Weights of a small mixture-of-experts language model, trained from scratch on English Wikipedia: 4204 steps.
Below are experts of layer 7 (counted from 0) of a mixture-of-experts language model. Rows are named router (the router's row for the expert), down (a neuron's output weights, with its number) and show model dimensions 0-159. Each number is 128 + 24 x the weight over its row's rms, rounded and kept within 0 to 255. Numbers have three digits each.
After each expert's rows: a language model's description of what the expert responds to. This comes from a sample of Wikipedia text that the model never trained on.

# expert 20
router:081133191102081125110128126104149117089117138138091111126135098105099158131133153130107117101132124148110129131128149168125123173107137148145117141145128132129092134117106105114141136143078092161117129155131085124122118090147128140117142184124115151105143140155120140126110168046104116123090117149146144120139127169133103126098130141103133113151153096130126150136116164132176116153165128157176129105132154114139168165092100105094086165138117127117137123054109151117129109117113145
down0:129106123078124129153126117129165119116103148092114122096144188113065151103115122150136123080107109113139111108040107141121096147128101142152117094118133098133136089119142121129134117106136124110167162144110148115135132118138095173119122127160127148138102097112154108140144104164147084130121139191107126128088151145151098116150123113091135133092085143118153134111130100120139088124111133137124126118110079121137079189118146098156137139169146139127163129138151145147152118114122158
down1:144156105137135103107103153123143159083138156103064137109127127137129117183087104162149142155125134137155131098103105124066134118102109146111093149094103136138125142115114114097168149136094161129150157132160134137137115093152171134099159082163134133114167122140118126091151141145154149134096116163134100140121103108128124126156141146130138161117116102127204089158095117114132127131144116102131140177182138116148093118098120140122133121091106101148131110178134133134111138168116115
down2:129113091142142161125134114088087140145113133107132136071114146108154103107139135144173130148139144077126123138181142101119153090145109114108138159163132160138197152146106141110120148151158146115119151133134126120181112118164133127077149098138151138099146134133121127096152146146134125097149114126140147105116176159138104162130142111104186110153109125152134113120114126105097138112181079206085129136117088139093126115143122108143094116131140136139126132099107152112138123130139091
What it handles: Word-initial prefixes after the, his or 's, such as ex-change, inter-im, dis-, con-, cont-, trans-port.

# expert 33
router:135179103157165116114060123077146164105148130121177099091100173131108111141158105150104138132109171126106101125174128166133140105153100165132121093095123149134155165132146110123127138162135134144149140167115106099122102145108107153137106144126128143118112155143138115169104126109155137138154125161113116107139115132128107112130123082140110137108089108124122173063139131110152149094169090144117141126142106157097150086088111116103109139098093133131135097132100140120152114139164144
down1:091167127152125121107095153147088080135122081118111093128142111151108106139169150171155131112122116161128140082126125139109154185106112146185114193139132123088144134123113108098120133118112189120098173114104153110116116130155133124104128105155129115146141100132154154128094111094130133104138127161137117114155095108101103115161099130142167173109132114130098155095123155122131149083116139085131137160157129087139139122150119119101133134127102108105131119130143123161119192150117146
down2:101137137141124154129155140109157085158110162130144118155116109116200118136141098158152115119130111195122130092174124105141137124133108143197152115130143112123104094074094146136107152116136185143156091105141161138095122140171109170137120095126155120129123116130119153102129109151078135123121113161114083115140109106094154118126152113150153148127116138110142145120076134114139118126131120097129136179126077080132154124095135154092144130110156137138086109140162143141129112138126128
down3:110104125109123105137135121156151168110125142097121181107143125119118099139151141112139124091122131122145130133181155156159137147115089111153153109164113112151163072157137134180096132116135155124109143112147096115097126115141140171157142093130125110086108119167090148124080168120124095150107130122102131111121080149124133124130103193126122147112122136058146156095165168145140143109110167132117143118144106114155109134121122102175117132109102169155169116102114104120097108107144123
What it handles: Word-final vowel pieces closing foreign personal names, place names and taxon names, such as Riki-ya, Radhik-a, Tam-ara, polyphyll-a.

# expert 57
router:157145122156079109098111097122142136094126123151152109131137137121126100164151165182129140114096143130102110099103180174142113157154138115145085109135114106150090154139068089162084075122124135116138132134107099100104136147116141090148131101109094094122121140120162109145110170160122141158156135125135154143118100134112089122099107137114144130122145106173164104103097123093107138177109130146123101107121127121146148097128173124113146166124132156125143136118117128109141123201123114
down0:141102131142130134092170117145107172128129152179168141109137099137112121132129139151108129073102129162155138113157136207094105091163123141162139146110095096115126105117154090113104124117144105123123137164138132124117098116100133148096157111137098156168153127137108144118124139092125101110107137123156133135145113102120167127177108091117142105085091161130107103161131152133127169124148141138128155110161099127112066145139149116105146123117154164129132063140151155138127153087114124
down1:104118150132116163126130118150099077137116081145125133142126141085163135115106151131140118132137139135133145125142121096148155138175140091129158141159146162143169104130136092107112105137122137112125158062116136108128191112111171086151111163121139126118128164137124109153125118142133172120136148105143149125163110081174104108110105119147100146093094137154169109115131110121120121114111147070103130165077112127186114130140141126115098108150072125130173142130125137142108127073143123
down2:155086123131152128135096083128108162167082100160142164093105131158096149113155134143135134142141106110071120136143143175139129157145139103136121095130144094154100149144105157139145118159132145143138136119114090075181138145146148105149176148143111121191115134126091117116144121137103095110144101110143168132134119106118079147087113133153132107127171135091134127149139133107125141156128185132096174154130133112170128163134119167118105139143125132136159115115136084123091122108145145
What it handles: Passive or past verbs and their -ed or -ing endings after was, is or he, such as moved, released, post-ed, emerg-ed.

# expert 29
router:130134173089133069092108087151115090122157135132137141136117128133098141151115131195098138105119136141093164146157140113137107111110097129117111108100100136131124189126097168172117106132140096135130116131126130112141105105175148128155139152122111118126130113140113133115118148113122122124148144172132148133126106160077121139132124116109087148143165124106126152110096161074149099117141123160174144180110184135140169114158138117150106120097115098093182119077115126119118142120137104
down44:107146163148101176143123140074185150150095135101189126120130142090122093125114145117145097106148102104139090109110102125090141134136107168162118116104118112175077080091139145141159144126113105130093136158124142099103148133138138094140111093111144140117117131102129154141070138120154171106121115129126091099107116122134107117133156120124127109085139124132164103107146077111121135126155140191137128086118114153144132156113151142137105122106106099148115142099129102099095115158142134
down45:176131116141136137151134161134132103113141146106133100174164103142094141155112147128141134121132112129124117087108178102119165138188101116108144139119125152093132188132114139143114141105119116128130104132162140156137133123110109097169122148130130123108091138103128163100112090162140119136127144102180088107147122133137127130099147154144088128128118116133119151133107126111162100101100157113134164129107103133112128137149140163129144076135130144177087086168123091097074089069107171
down46:135120119101124130094122118175081114144182175123072109128096103141125173166121143160120109120124165116145101135132106152104134125156101052137141147126084141144126151130111120158138131101148147120117145134103106139159138178133152109133098123104140145126079112108139103149121161090190103125121150131134176122170132102132131091177132164090143133155109112132140144158157149111125101128117155103118123141165144120150122150112125134116108111098125104159153139099141114160110156096092134
What it handles: First capital letter of a word right after an opening parenthesis, quote or line start, e.g. (A-rticle, (E-ISS), "J-ack Straw.

# expert 62
router:142147142164129114096099081129111093117108154100138156130098148150112127138102119184073098135114115092110095130125134152120113151157148122137147115150089125136111147162166099161137131131091145127091116151122125141101131127124121154166080135116110135137140136111177144145120109061112153126155103175127140136134106147104140137069125123121128110164153158099108113153125154105145151132148154180122124103143110101108151099166148137107103143129096123056137122101135140095115145155131083
down10:107122127129146174129154125175119112157139090121124118118132127161119144150156124108128132130120130094148132141096127133135127142141151091124160136123144143176147128094158131106112123125150167119132130164133104145118089119163131133101154164104156161112122143133166119170121167137103082109066076108154132113103139154157117082161131112127120134108127171121117123115146129144130140114178117121128115124109146138110126081157110149094101139097114072109119147178075091172159063115148132
down11:116158127100152164172124137110119122110151161144109077128086139129119112139100132117126157140098139137145156132083096132148151178152117091134132119183084101117084111089143083084129111141106116100143155101133146128156125098151102142105093134103160111110154137127141140101145159109106132086116139093091132122127142164124153109136102140157178135132109129112097141145132115146148128092136141134105180145108102149125104081149128119148173158125126111155155090143096118109138136109108069
down12:144112110114103123126165081092102157113094090095132128095137111139106135156101129103150152130119110182139107108114091160116121140099162171171111109147145119121159119139128113116113132120140121175123156119112106116144136173122154174130132153066188102120112119098121144181144138169120151175159106111112112157151121137148082147131116115151137110143127122134142148106148104125138098079147138111150151123113089139099081121107169110144080112115150119165100138085120117118126114129135135
What it handles: Digits and decimal parts in tables of statistics, such as .9, .6, leading digits, minus signs, in election results and measurements.

# expert 15
router:122135114161135108127127134112142087085129164149157111156081130105071105113155084146090130092123091140074133139128141159177084130072134116138140115137158122154143140127096124152092103092129171138109152164122091114103081102161122137140116123149088126088124134137121159104114142100156119154128171153125121140119108152120075136139109107148098165145133133098122129136094104135169120122135132157161123148124133139111160140153107132093146152151112160090164129105105156140130123157100124
down0:147152103138121128111112112139141165090096111174187109127121116129082105129110076162142141120094148114112162136085141135145145140100116139093139086148147112129136100126103162138175138088113086121162070129149134131138141115115132114124097111119099142111132088092137134182065087175108108149115149108146096122083097173123131147108135146103114108146151108098150135171138109135116113096140131126128109115119129125116130179132141103127135145149167113124091114108133133158117132135096160
down1:090137107162101136126128141122125137115110086127119129130138122137097151141156143137123136144121166150146082157145149115144154121103113159121118146123100162118146138115102127095159103116089126125183171116153137121128118133135097148162088081138131124149118102085145149072139123122161177153115096149145082123180119113145143111131161118125136166127197127090121161126094133177148099149165129128095144146125181137125107119124108166088101132143097120138140158132093184142128133129142147
down2:156114154159139121149159147097115188173131157128146126143120098088188122146125142125147143119090102101154090109105112123137106120170132114129064129125146109130119128108145147147114102158108159145109074113130122163106121113118118134091151111126123150125088098145122135088134129156133134120128136138130125145093167059126094149095118163149141124109162110132154105144132121190084109149119136107122100132143124113168098178142143162121151146096081162137125142127142125123123122148179123
What it handles: Opening word pieces and prefixes that need a continuation, such as pro(duce), un, al, sub, non, Al(legiance); also stray bytes of non-Latin script.

# expert 40
router:116158151131106109117099123105136132101124091131150115120128154143146152153160132195078130125098127113100119114091155151162139138072162125144125114144126086141114147123141074196148129113107106119111171153160151140099121140149118114105095121098165119140144129101111118112126125093125150131092121169106132144123103111132120133072128172129114126105172148125086117101097113085167130141095116142149114134147097144138166135101161119146132170110101118108118129106091172081131143148132132
down0:123164089106164151140147141136125166129083100110117137104131117127124117131139170106130085116132103138119145131117106088156092143146124141125105120151124106167154114144114114121100131155096136132136090138120123126120128123085072117169130112165125121157186140079123124073162130162107105156117166184112117097165136103127136177143113152109150138133078102130110121109144098139157102125101133121098104173136128141144126150139132123160113112151186122096117146108139136148102156085148081
down1:114114102154138157155143108168148162136138109094166140151084146113099114150143148124100100145155107143120099105133150119112180105161140133113150127131115154133149138145161127145113163150126085139084106173151175125109140131151142168118130153120144100136097132153126111098158107144097139102120135160122126123121126119117134114158136166178106087091137109148146122121139125129155135145138097121140142103148125131124147153084129098147085095072114076148111136107081165137187090173152138
down2:089148166141123110118153130137128139110124144109166102160175103157148131150161124092134105155145136152125167123115150153156120132142130115143118126142104071149130104102103119122109130094129126105138149108100100160163108148135144123104148135113100094137171114159124122169167154161102145141107148085136154145124152133104116166058089163123146101108149121153167112153105121101135122116128100113113127203100123185117129128091151124102136181138101139112147134103142158121110169124133112
What it handles: Pipe separators, numbers and short labels inside wiki tables of sports results and standings, such as rank numbers, Loss, Pos, Pld.

# expert 16
router:174161160114089102117055143111151123108130180150148146144121145107121138178123119144094140123114089111120129082163155130111137134104125144116128146114090104154120141145128148156160159105158132120121101165151151129083120175127082124133110135116094124103112133109139148139137137097142139161184149119104169106101108115127138108117093130121134109097144100157105119105105114089118130164109120150143150105129173100124142120096099136130145158104078134159145141091079117110111134174133109
down0:123119140154155130084111109165111118112135120104114133123171102122120180105131146133131133148146076146125157168096103148119126163099110119140121151137149150146130098118134106112134144168126132124143113123169152110099146077163118143103125149124099173121115098158158105133092116127166097062126166142113096128146079115147140151131144150122174154150121128139112131151100178103107109103139145129134093073097166128131123103120196123100133100127099103126118141131140154127155135169155093
down1:118116155136140124149117133108128105132134117132141102135117124191143063168085134147146148138110073145119138138112089106164111088115151096136138151119169059145094157132118125179106175114110141109134122132133132152180106139132124159101128122110158141160131156162156120111114127092118092147135143072140086114126113134113145157110100126136113107103112148128126105127128133160128123122158180093169131113119125079145166097114128122141144106096136108072118156112125093160127116117135108
down2:130107155162104099128146099105127118127104145163123148118187080146137101139101159140096106157135114143152117135135117143119155119175106111164093104106160153092152126101145110145089105131121209091086131150141134152162153115135139154149147142126129134133129111098148107132163134094108173114111147126095179113163146154191119097141114151140156139157126137099137130112146153120122116099139128144112152124125142114119120139149131156132150113116122114137144185151195146135146140163169123
What it handles: Years and the final digits of split years in dates and ranges, such as 2019, 196-7, 191-3, 1937–19-38.

# expert 18
router:132143144119133114144088105149116118112179119108101132139106113152091150085170143180110142140115128133110070081096163153170101113129153118138099137136102114144116114169133112139117129169137150157136163163142108137091135100136090128149099148133147159088105138166129152128111147100153159125134155180121141131113121133071075150112127098124115112115111108144099151108118085116144102151159132152132117100133166118105176117166124124113118138105108122115148162093146104105166133133094103
down0:091139151075118143091124141139121143134106102134122159166135089107087134097148120123139151182096180123090108121147107095088153153138108135116136110094163140103145150129122099150159136140183136089125117134165121144167103147077115085121133089139157131107124147146147130116148118115096126115103143120128137123170131138154129095142119104131152161154153116144107133147150136133111101119193180119125152064114156114144106150153133127110144135150170124092128154144154107110124139089113147
down1:157129068072145185095124103116139117092119122131121106105143149134142143108133141119096122116168102117133163112147142152181111159126110143099141125086138157143172142101173128118120157144112142178130134166106153128121073114123143106125167124146113105120124123136109144126149143104112108112122120107094131096112129179109113117143113108139117107115148131148088141110121131130106106141130119124057131121116132140150113163162172096091126151153098145136122072161162122152159100094103169
down2:119137112152103135113161096110165114117135101107161076113126113116138109123129147084151135112181149156152099165124162146159094132132151135132165133116082139111118132128108152100109136109158105128085165079103142113101086100146096146141104109111134120172140131143123099128155089146120078163147162131143124147178121148130098154143122125128109099150074176094138176160104095143102161127116127126147152154129088169106159132096122133117140099129124112149111136137152128145116145121147088
What it handles: The piece "in" and similar short pieces inside words and names, such as Ninja, Princess, Continuation, elimination, and some commas and line breaks.

# expert 38
router:116150168147106108169097108105143076126146154129148100148097154167098120121134093174113136115096115135103071132121161159089140154105172134149118111155102112164112125130129123154124114146133123131128139144156099120106123116135142111167095145142116153097112151131133148159099140090152147133172146166131143141143118167095122133088133077127148141144118149134091111094088067105156125150158121166165119142154147118144156110110095079122112145129092108117149102088111150108141124150106128
down0:092127143179130151110159121105110098107091116085107136110141131136094116111152118144131104143120124154106138118110155177161142125112079113157133136145141111113100172127155127098127111132117092090091076128110077158137150107168094098155161149111130115136151096163161105131127145115144100144099150137152121151160082127146106128126143130164155093106140104133165095122137104130099084095146163165179117125180135131144148124130112166110089157118126150134116135087120119143119112098124147
down1:140152130106131111103114148139154177164106143168113104148112112095122149135134112126127150129129143137145106139159104126184150154095133141173092151110130149141160170117138128128147122109152133148108108114091094105156162122149125121107095091153169115158120120104153112094145119142136096109109149155193148121137097100122095089135148089156105118097124156135145113135146096093145132104143110083124086140109138160120157149139143175153105099125158109133120117170136134109146068121122068
down2:078149147084125117097109156135124126101118155102107129102099137074136127132118126177147107131099127122131141117140165051162108122136128097141132109129150091123075141153181158176121109147141140150117112098152132105098129143147123125093126102130095162135121118112136126096110164143111133105185129140122167113106125090135140130155097093101102060144142141108141171127155112173125158118122118122117136107113139144109135106133159144113150111176122106156106130152129115102157108159118094
What it handles: Short cell values and closers in tables and stat lines, such as —;, MPC, ✔, closing parentheses, decimal parts, lone pipes.

# expert 34
router:127154078154083112152084126107137136082133115123113149151084137112093133139160122147122129095096128159108107160116142140134144140146156088131105121173149122136121136133122125137105149107113108106100122157115116105112120125153119157161082127156145121122103127177144106135134129117160141143109131168115139193167104150114101123104110106121131106094123135115111125088117133126179096142149049139169115082159171122152139128121058139155097154163131142135126156130121150141157127119114102
down0:120091125093096112155171134119142113107132168136156119109164146098109104129162123108118161159134161150105113165111102147152129107140118089092131101134142128125114126099128134152142149091102157100140131130103133115099146140092145092158163154104151125131120090123133143128105140132146119193109178082130137156116092147116134119145089104100159152143117106058128110114150126118173171095127135112067164105116129145176125147141101107173135141127162163120115135137133125114086121133143141
down1:137113146072123171152125110119109130134103112071106122136118119158141119099129128133145147156142146167174116132125103105139141093153158144130130132115171111100162096135154137113123128150114151133127122152115132084096110115138106151142115133129134102110123122116128159109174118098131165104097158139077111118100105110162100134164165156166074134127150131114078103095111132143077138161146124111128103191144195118121132118105130158119139154128157105102118168122079113148151135147132162
down2:167140144111156084141154130154094156118111114112129179106085155151109121154141110165137155108131152149158113145065119133145152151090133121106124053109156123119104095113126134094136114126124125130090162090133124139103158100147105141115129076071154164131095112113133110111121159130129114093129156139114148143110119150141131144166120140103130114104137141120169157160117121106106180118120114147107095101183139154124143127123083096112120132144149083091099129124115116166115154134142118
What it handles: Middle or final syllable pieces of foreign personal and place names, such as Johann-es-burg, Buen-os Aires, Mohamm-ad, Cárd-en-as.

# expert 37
router:085130138111114096117137135097118130137162130154150105137086111138103116146138143106116152117090095103120161121124152106135080147125110121138130114094104142147115157178163095135112071158126131173143178127120090198116160114157104108160071134144137138129121141135114126101108156134126127163147111163120113107085142160103121128088143133130140125131133135156108145086107098135107094143135094133180138149154133141133121139114137145116111153175107155133117136136079189104139114127131080
down2:143113123142088147078168151127128098160110087146120143081124091104133148136107150114132126127166158124123146142123108128133115114124119122139169127123116162118115108121103097130102099111115161134101114148143140175157159111144135128119127158186162142090093105104163147090171124136133114133121104153092102112135101157141081156111167150121119140079104137099127123154114100170093127132097170106139136135125140101166125130144104186119130129068145101160100089131151115153133120086106129
down3:144137167121114148130090131152144145135114113130123135127115128137145123128123125085157094139101147114146078142154132139118134086138139108179087125127114107105148117117156105131129154174110116139114122100101143119155151137094127091134092146085157114100165123117133118107097211128127115122162135132106129154161123167111057129097151128164131109103161091116122131127117131145149115118089109138151120150123127095115142126141073126128158101135153186102110147159143140157130067123102182
down4:107123154112154138154171104132106067119120099140125107126124146142156142096081113176116112116167135122130178098149160174139129140118144137142152128162113104103141150159169146113099159108165141130154120099140095106136084144115104111078116122176084125102142117106121136141128137093123143140108084129127134149114141108126140128125165090116135102079129153084139126159126116079166129122156111174106079139157134112125116141106129127143057127120116117101101126131111127105139129137079130
What it handles: Conjunctions and linking words in running prose, mostly and, also or, of, but, which, while, who, as in "film, television and radio".

# expert 14
router:112129128152125116136073118111117078106167150119098089101105089155151120126132123130133128131113121120142119085113130102098133112132137127101118100120133114151132139120121129134096135108123095119114126137120151104099106147143139139137112152145146127108153162167118173091118140132120141166138150169130146128189114176132105134128112082141122123122138144108127141082126107129160116119150146169145119153157138112149203132074147135082042170160116125082099119108096143142163153134164115
down0:155128101111166124135127172136089099141146155105128150164097140108118118112143163075132145097098139084102112108156127129142120109157139120099131153131133154149107128122148147155142154168123110137116190095090075149133160118101117134116101109116121129124162152127144153099135151110130128100093113113080163100123120081157150130090105128134102107128138157138155093129142152147170135128110139154099157152118116193091121122159062114149144108133144089107166104153127137112138120159127120
down1:208143110111126094163127134165115123105099104127106131086131150154157168116135142161110152080089090149114104136112102126175133126125157141124184115132118118131133132117123103106144110086120137099141121125100082175138147135130127136132153137125168138140156123133158155140124138141179072137183129107109134119094103103125090127143123136135119100078125122122106131169156105134180112117097115116192098145137111137115088161145136096125135154121141103117143120141145151144151102135144155
down2:105123148129142132102159129175102120097115108121147150173118113130143150121150105122170156130148144138150108140105091155087160131151113148129150129112080132140134106109115173127107124153131132119134123139124127137074122128125131108081126110123136135181120106134151107134187129168125159162167127063113145080132102128132126141126132148159126159144139172134114109133146147152152141151135149078134152098105186144154158126094096167141079145160149118121120157150113088115170113168106149
What it handles: Syllables like ad, ak, am, kh inside non-English proper names, often South Asian, Turkish or Slavic, such as K-ad-hal, Ml-ad-ost.

# expert 24
router:134146157157102122140102115106148096114136151122138114142113139153090115139135089165107138115084119119103095134103149171114117119134119097185114122135109093128089160142140122153127142127119094141113148155157091146117108100140138136180077147145102166102149150128125163170093142113118159141140136156126134164125098162084105137107119100130123135143116143115099125111112118095159154154161127160147134140123111107145166106142103088086078142140091106082163120088113180084133137148140111
down0:101102146168116194126128104138092094136164192140136092151138174116140112122145166166103186149156122120139124104142112149146123131050110134150134120113101182069092160098116157134120150097117143138112141161150138144102137155126118113113127183137114142125150108130123137122090124156129128111121096121149126111116124114098103133143111133119149131116126149112156146143128123122109088178114122129112161138156177118093142136130145140156122136143118117121125094111152070092108116138103111
down1:117132156128091128138179141126123113130128118119119148114125155132076096121146103145139106151116145127138147102111108149115180136124150150133126126162145139114117149144138173147141154108081082131138141135126180124136126063145106062119120116079197133139149125132118077108137141111126127131106130142143125185117145116139163099125135119101094152140155133173109141161119141140125174131159141088146159161129115133086156153141111169138070154111141123101136155118097138127137127176145104
down2:146168127136089131131158100128089155158144117114168157123120128113099115115076156121188108178119107117135083152115093107128145158089133091118082148133105136117088146130082129143126100147098135126117146131092139121182134117135178104131112106134140140150119143096125115144115100089117143121144170079142159131138124102091087148123116089169104107102096174143121128139095136113109140129142146146128141146150138115143159123116122136174166143145098120146112144122094100088130162103099114
What it handles: Digit tokens in match scores, table cells, statistics and ordinals, such as 3-0, 5th Battalion, 2 episodes, 62.63.

# expert 36
router:084154190134102125173118121095134110120124128075125092120111136148153139142135114147152133079104131143107127122077165119113144137134130152154105121119123155165120124142151077133117129140166093130146121175115090168116094131147128122165109142139095136102059150179099105148130150116119126129117147133106111178128104083132150141108101089105101119135126132148130148135118078121128105115152126143141189107170113120115162142141087115114101162106108107116155146105129156115115150153136147
down0:072102128126136116138161110116129120133068122115108115134098097135115140147173175133148181196151096151144138104114163107118123123124128117121095111093173093134123153095119120149105144167138109130157133115148124160123101140134127150130078082111148125107105145161134125111131115149095108177137170119153131151148172125120149114145079146147124120165152111100108148145135112168103094082111124131117119146083116114124112121112121123160103170120158093138139162094148134133136123082103124
down1:161131141085111158132140126162126141135145160107131124159119086161143128184143151131132142103108140109081113126116095154159102143128133151097130158142115115099134143147165132125115070123142160110171154120120128129075154140115130141128184121109147101125123109113105192179132143127141176145123116119114108136150121087130125127092163146144143132151146087135139142106091119143127137161125121112084188119138127109143120156109133148118142133166120077159161098116131125136142195112167153
down2:145114130085160088147159150100149141111110143173111091113118137127103115146116120095147125094094148100117108143103120073136126095124133104089143111131179164094150122101165135117107123116134126083159085104139134107165110121095107123144072138162120172150116116128121121115134113126120086145146099118129128177140130128111091100076132127118117117107137062130134090143184131162186127130135147118135122112090119120148106160131163113121108126142090137134147111142128137149157128169156112
What it handles: Final suffix pieces of common nouns, especially "et" as in bayonet, cabinet, faceted, plus -ation, -ument, -ain.

# expert 31
router:116164120114114109157105113111145127112127101111131135162109151122095129154125128139133138151121134167141127115088207108153099127116128145139087135119136103134074173124145148133149127158101062092146142134141104117101105140151079121154092143146063172144081144137105105126127154094125116145150157136132169150172102121105138139139146116103148111141106153198152132103122094090105143121129113147141107149152128113129132132112142085131136163172108133121106143119094127094110113106140106
down1:159120118181100127115123119137088086111123110149126138141160122132139141137121111111112062153164107104120154157117132128106143100095127163117170163125109140128123142158113146137077080157149197131102141145142119156144128135097135107104138096111152097128128124097102098127159138130162121135118151126154132078127118116151150124104096132093123115130091113121091129107119140133133101116113177147083153172144081135113131136158103137142151126150128119214141088116153116168142142139141131
down2:133144156093090171137100119122137123151117113102154123138148126173122111110135153142111154139122143162123125156178138145165106105152117119124136103092092119101103120157125116130087159110102127093097157127142143121165088157105103119133113113099143119131104092120172124082127106131142107084103177095116144135179128118127189107118131108075136117153132104120133098096118132130132166135132123149089147144110166129162113114129139161103097099063098143119137088109150088135101150150119120
down3:150132116140136173110145199137131103119107123153132114158156100154127139164144116126131102154164100148103091105160149126130157083113096123110078124132167100143153135155125086114104121134096125118099125143123137109137126115107085132147123154107119151160166113127110104156141179181139171143154125131151084135142144110111110117137128115129095169179147110136151128140094137154114151135115158106097102138120132155109058119104161127162123105153145146123151136174139085122144138095118095
What it handles: Verbs and -ing endings after to, for or on, such as making, building, find, writing; also superlative endings like greatest.

# expert 30
router:122148149124138076166090129132132057101126143134127124166102122112113147116137140169125144122096172144106115137096139126113125137089149136151103123125116073146103128149133131128114132156148107142141139134120127111134088114169137166135121164161149092103176137132116099145109122088131162134174110152108140124130074164130105126115123108130157103121105130152149146100085076124144146154125139173170129131129141094158165103099111061092093131143107093118116151083127151103144123133123117
down0:144150126163111135128148129160145157104133128089154126133120143182144086127096129155132148111105118169044091136187103123141112086120129120102094115099154145140114102118141133110128084147147140103138145093125145114160095126135101134112147160125098123113101137064169099118113124146087094176102142155116118141133140082165111157123140155077136104143129099143131117156136132116120135101114139118126137178128139133118139130120163156106116102121148104082093129121160137139080146123143140
down1:124137145087152114123147118132144084174106132109148123136144106154121145103130154119131128170153134117120116117152113117106126152173159127118167175099144130132122100094163143108107123128070159116115127112105148108145151128095125120167188147147100146148164153150114106101127125067157158091111121112122133115166119130092128118128167107122143153166117128109169116129122111138156071101133135109088146119136100118145110153103089138124119118146167090088131107145095072130105122150161173
down2:089123133176121137112152129121147096165063139106176127126139117126131137132161097098079122108119118126172124143162110153071143125134107110103129127129114135140123141162142121068140104117107138159148081173106100175098136126106167151146158124113100081136056144143157141103133093112124116105120125130153116111099112141168140150106113160177111121151140144131120130166126142154142127136161117164144133146103164123123137127096133144111094156097147128127141147145148118114158132130125182
What it handles: Stem pieces at or near word starts, often in taxonomic lists and names, such as Just, Parthenon, universally, seventeen, Adult.

# expert 2
router:096163105097116115132110095103156117116127143155112119121126096119092131141110064129147151127104161103096121109169131140115102124144157168159121123155116076124095141136107097158093081151116134126144146135152117126121116118121094104176133135114146133114141147116170131116093180124154115155093106143107106114153093151138152139104079119127118134147152168111171109113109150085128122183152139143179137137177164132098139155152132108104122155108099170142131120123113147120156102171146105
down0:142076123102146157103151134095137164135081105147095073104125112152124140128128142110147131099088136149114115074109149142134127105139132165145140128139141128119111155123104150161122081100112142108107129126120126162115104101098128084092132141211109090107165069104122094116156157156146142130131157121120119124139146115156124150152151107118113127127117126137144137102123141087135122151113164114145159111151141202138121111125104088121130158157142152122124111145138089069098133112103117
down1:129130134162111114127139133116147110161149105145123135080199163118114127143122157139094142154137158102138137143097145143103163132135143082151101098134124149094091119148126166134096145180104129133145125176143143120125143169150136168111131143113155102111078142139109153120126122132148100116145100151087140132130143128117145094097176130060155142109142118128125116190135141171176097122134158158080120131109127139096151136132157133124118130144125100105181096111114146134111148146126170
down2:146132132177123109145117110114088155125112149113130103108121072112137131126139134109152128156104148142124098140150131090126103142100125130110093148120116112143120183143164128158177116095146141100155080159129158123162163112099084139148125120137107091089102088083164106145150126090110132126111146158163130098132087137162091141103092146132126124141154114085161142172086110111128150157100101103183106150128091116140131134130130119137130149143107157179133128147096151145094143125134137
What it handles: Verbs like is, was, were, be, has, can be after a subject pronoun or noun, plus adverb endings -ly and to.

# expert 52
router:159138156171109112110102108112144122137137164119120090154134136172116128154129152137108122115079139108118108110095162145143110124095142132128099119114136126138109151145123073158136095126099135113163150121154079133123060110138101107138092118146100121099134145123128136188101129101111152133181127140159149125151091126107123120139118125112135105135135132131122124087075077139128155142093120148196126082140113168168137114113103117140129183151099144115127147116122150137153147159180139
down0:149139123122120140143182140146129121132142147161109163115123141144160129159112128110133126110128121053106128080131180140122155082132134119113120149124152129165070103145114133149150111092097127152126100080106114129160120128119111101112092134118087127160155127079105111138154110114129177105103153154134103142102142132189129198133142091157157165148157160114110119145157099151127136139114106155096132106116094114143109160155127153105118108119099127129118124159148150160121121160118156
down1:174133170133099112110133138117132119102156112109138089111123144085149137122115109130137133204110136164099125094077118125097102152141139127118156117112131125162140114128122123122098143156131111165113133155116152104126167135122151129128118135158170092123124145126121156114113193129133105136076158139119140082111099162087194151106105090126138180132122153158132137121109139148133102096157162143120144138137129106192140104151145130131142122107143182139137185123120152147149114125149147
down2:137075114124109163101137079149106134138143127120077098122152111128152124146143137175140132133103167093113095144147156181188131134134116096133126154123132119126120122169053148156114110135089125140162150100095115145173162133150100098152140118128134098166132129121131113121117105164131107134115146106177137113144144159110123086118133096164155094107134174115154150145107152086135156119131156163153107143142109122146106102131103156105144106133139149116146108121138135131088079157147137
What it handles: Adjectives and -ed participles modifying nouns, such as young, original, unnamed, known, delayed, plus articles a and an.

# expert 23
router:124139145126132135089115126104123105114179148110092131161117153154086150090141096149123150133085162128120138132146136168125129142100197106144157123155126095125133128126136089137102099130104111170141135155134068106118081120154135131154086129148134118125146151142109128136091098128146160151129138157102174111126137148143114137112135097098108088137095159161153135089109085080163118142157148161151133129149172126150161138155090123111117128129122143118108107106074158087106151117114129
down1:153118140174119163121088117171126097156121115128125105151169125101116119133146148128162180147167107159148111084124104123159128141138106137100147130096117141130122113105121141093151088115102135082105107128101086083142097164089103162100115112145110141148151125077110117098126093157165130128144119155153119140132101107144108146107077120147145160130093086173101118141110117088083141138128110117079146140128139128132128152154139145131139100099166112116117159113157154104137157102154157
down2:133143102160124124131130129153145160145112160125128154137130130139156145126141150116129104125139123139120135099147169087131101169130108138119131153134102092092188137137132125115138153105161065090118156178076146105080148139149118102144136113150149104158139071137123091129143098146136105141167114094123119142128152141062133128119128107127139112123067153175141132154099108121110080139128107131108110134147127167123136162167169111113142164159164111163118108106115129147095110111166142
down3:141145102123117135076164114156141134113101107125099098111130140172151124114157124121120104130153105120138155190134142171150083116163138152100144154082120134124154136149139153098082067092115126113103117096159151113114124133112148100121166133147126096120138112115095105164137105112168115144103105126109095102104107173114139113143166132138113141157116162088134141135155157143094099132067142133121136106101162133117103108129097099136135149172124093132084122116118129134133090170102145
What it handles: Mid-word pieces holding c, such as c, ac, ec, inc, isc, in names and words like Tus-c-arora, B-ac-helor, Pleist-oc-ene.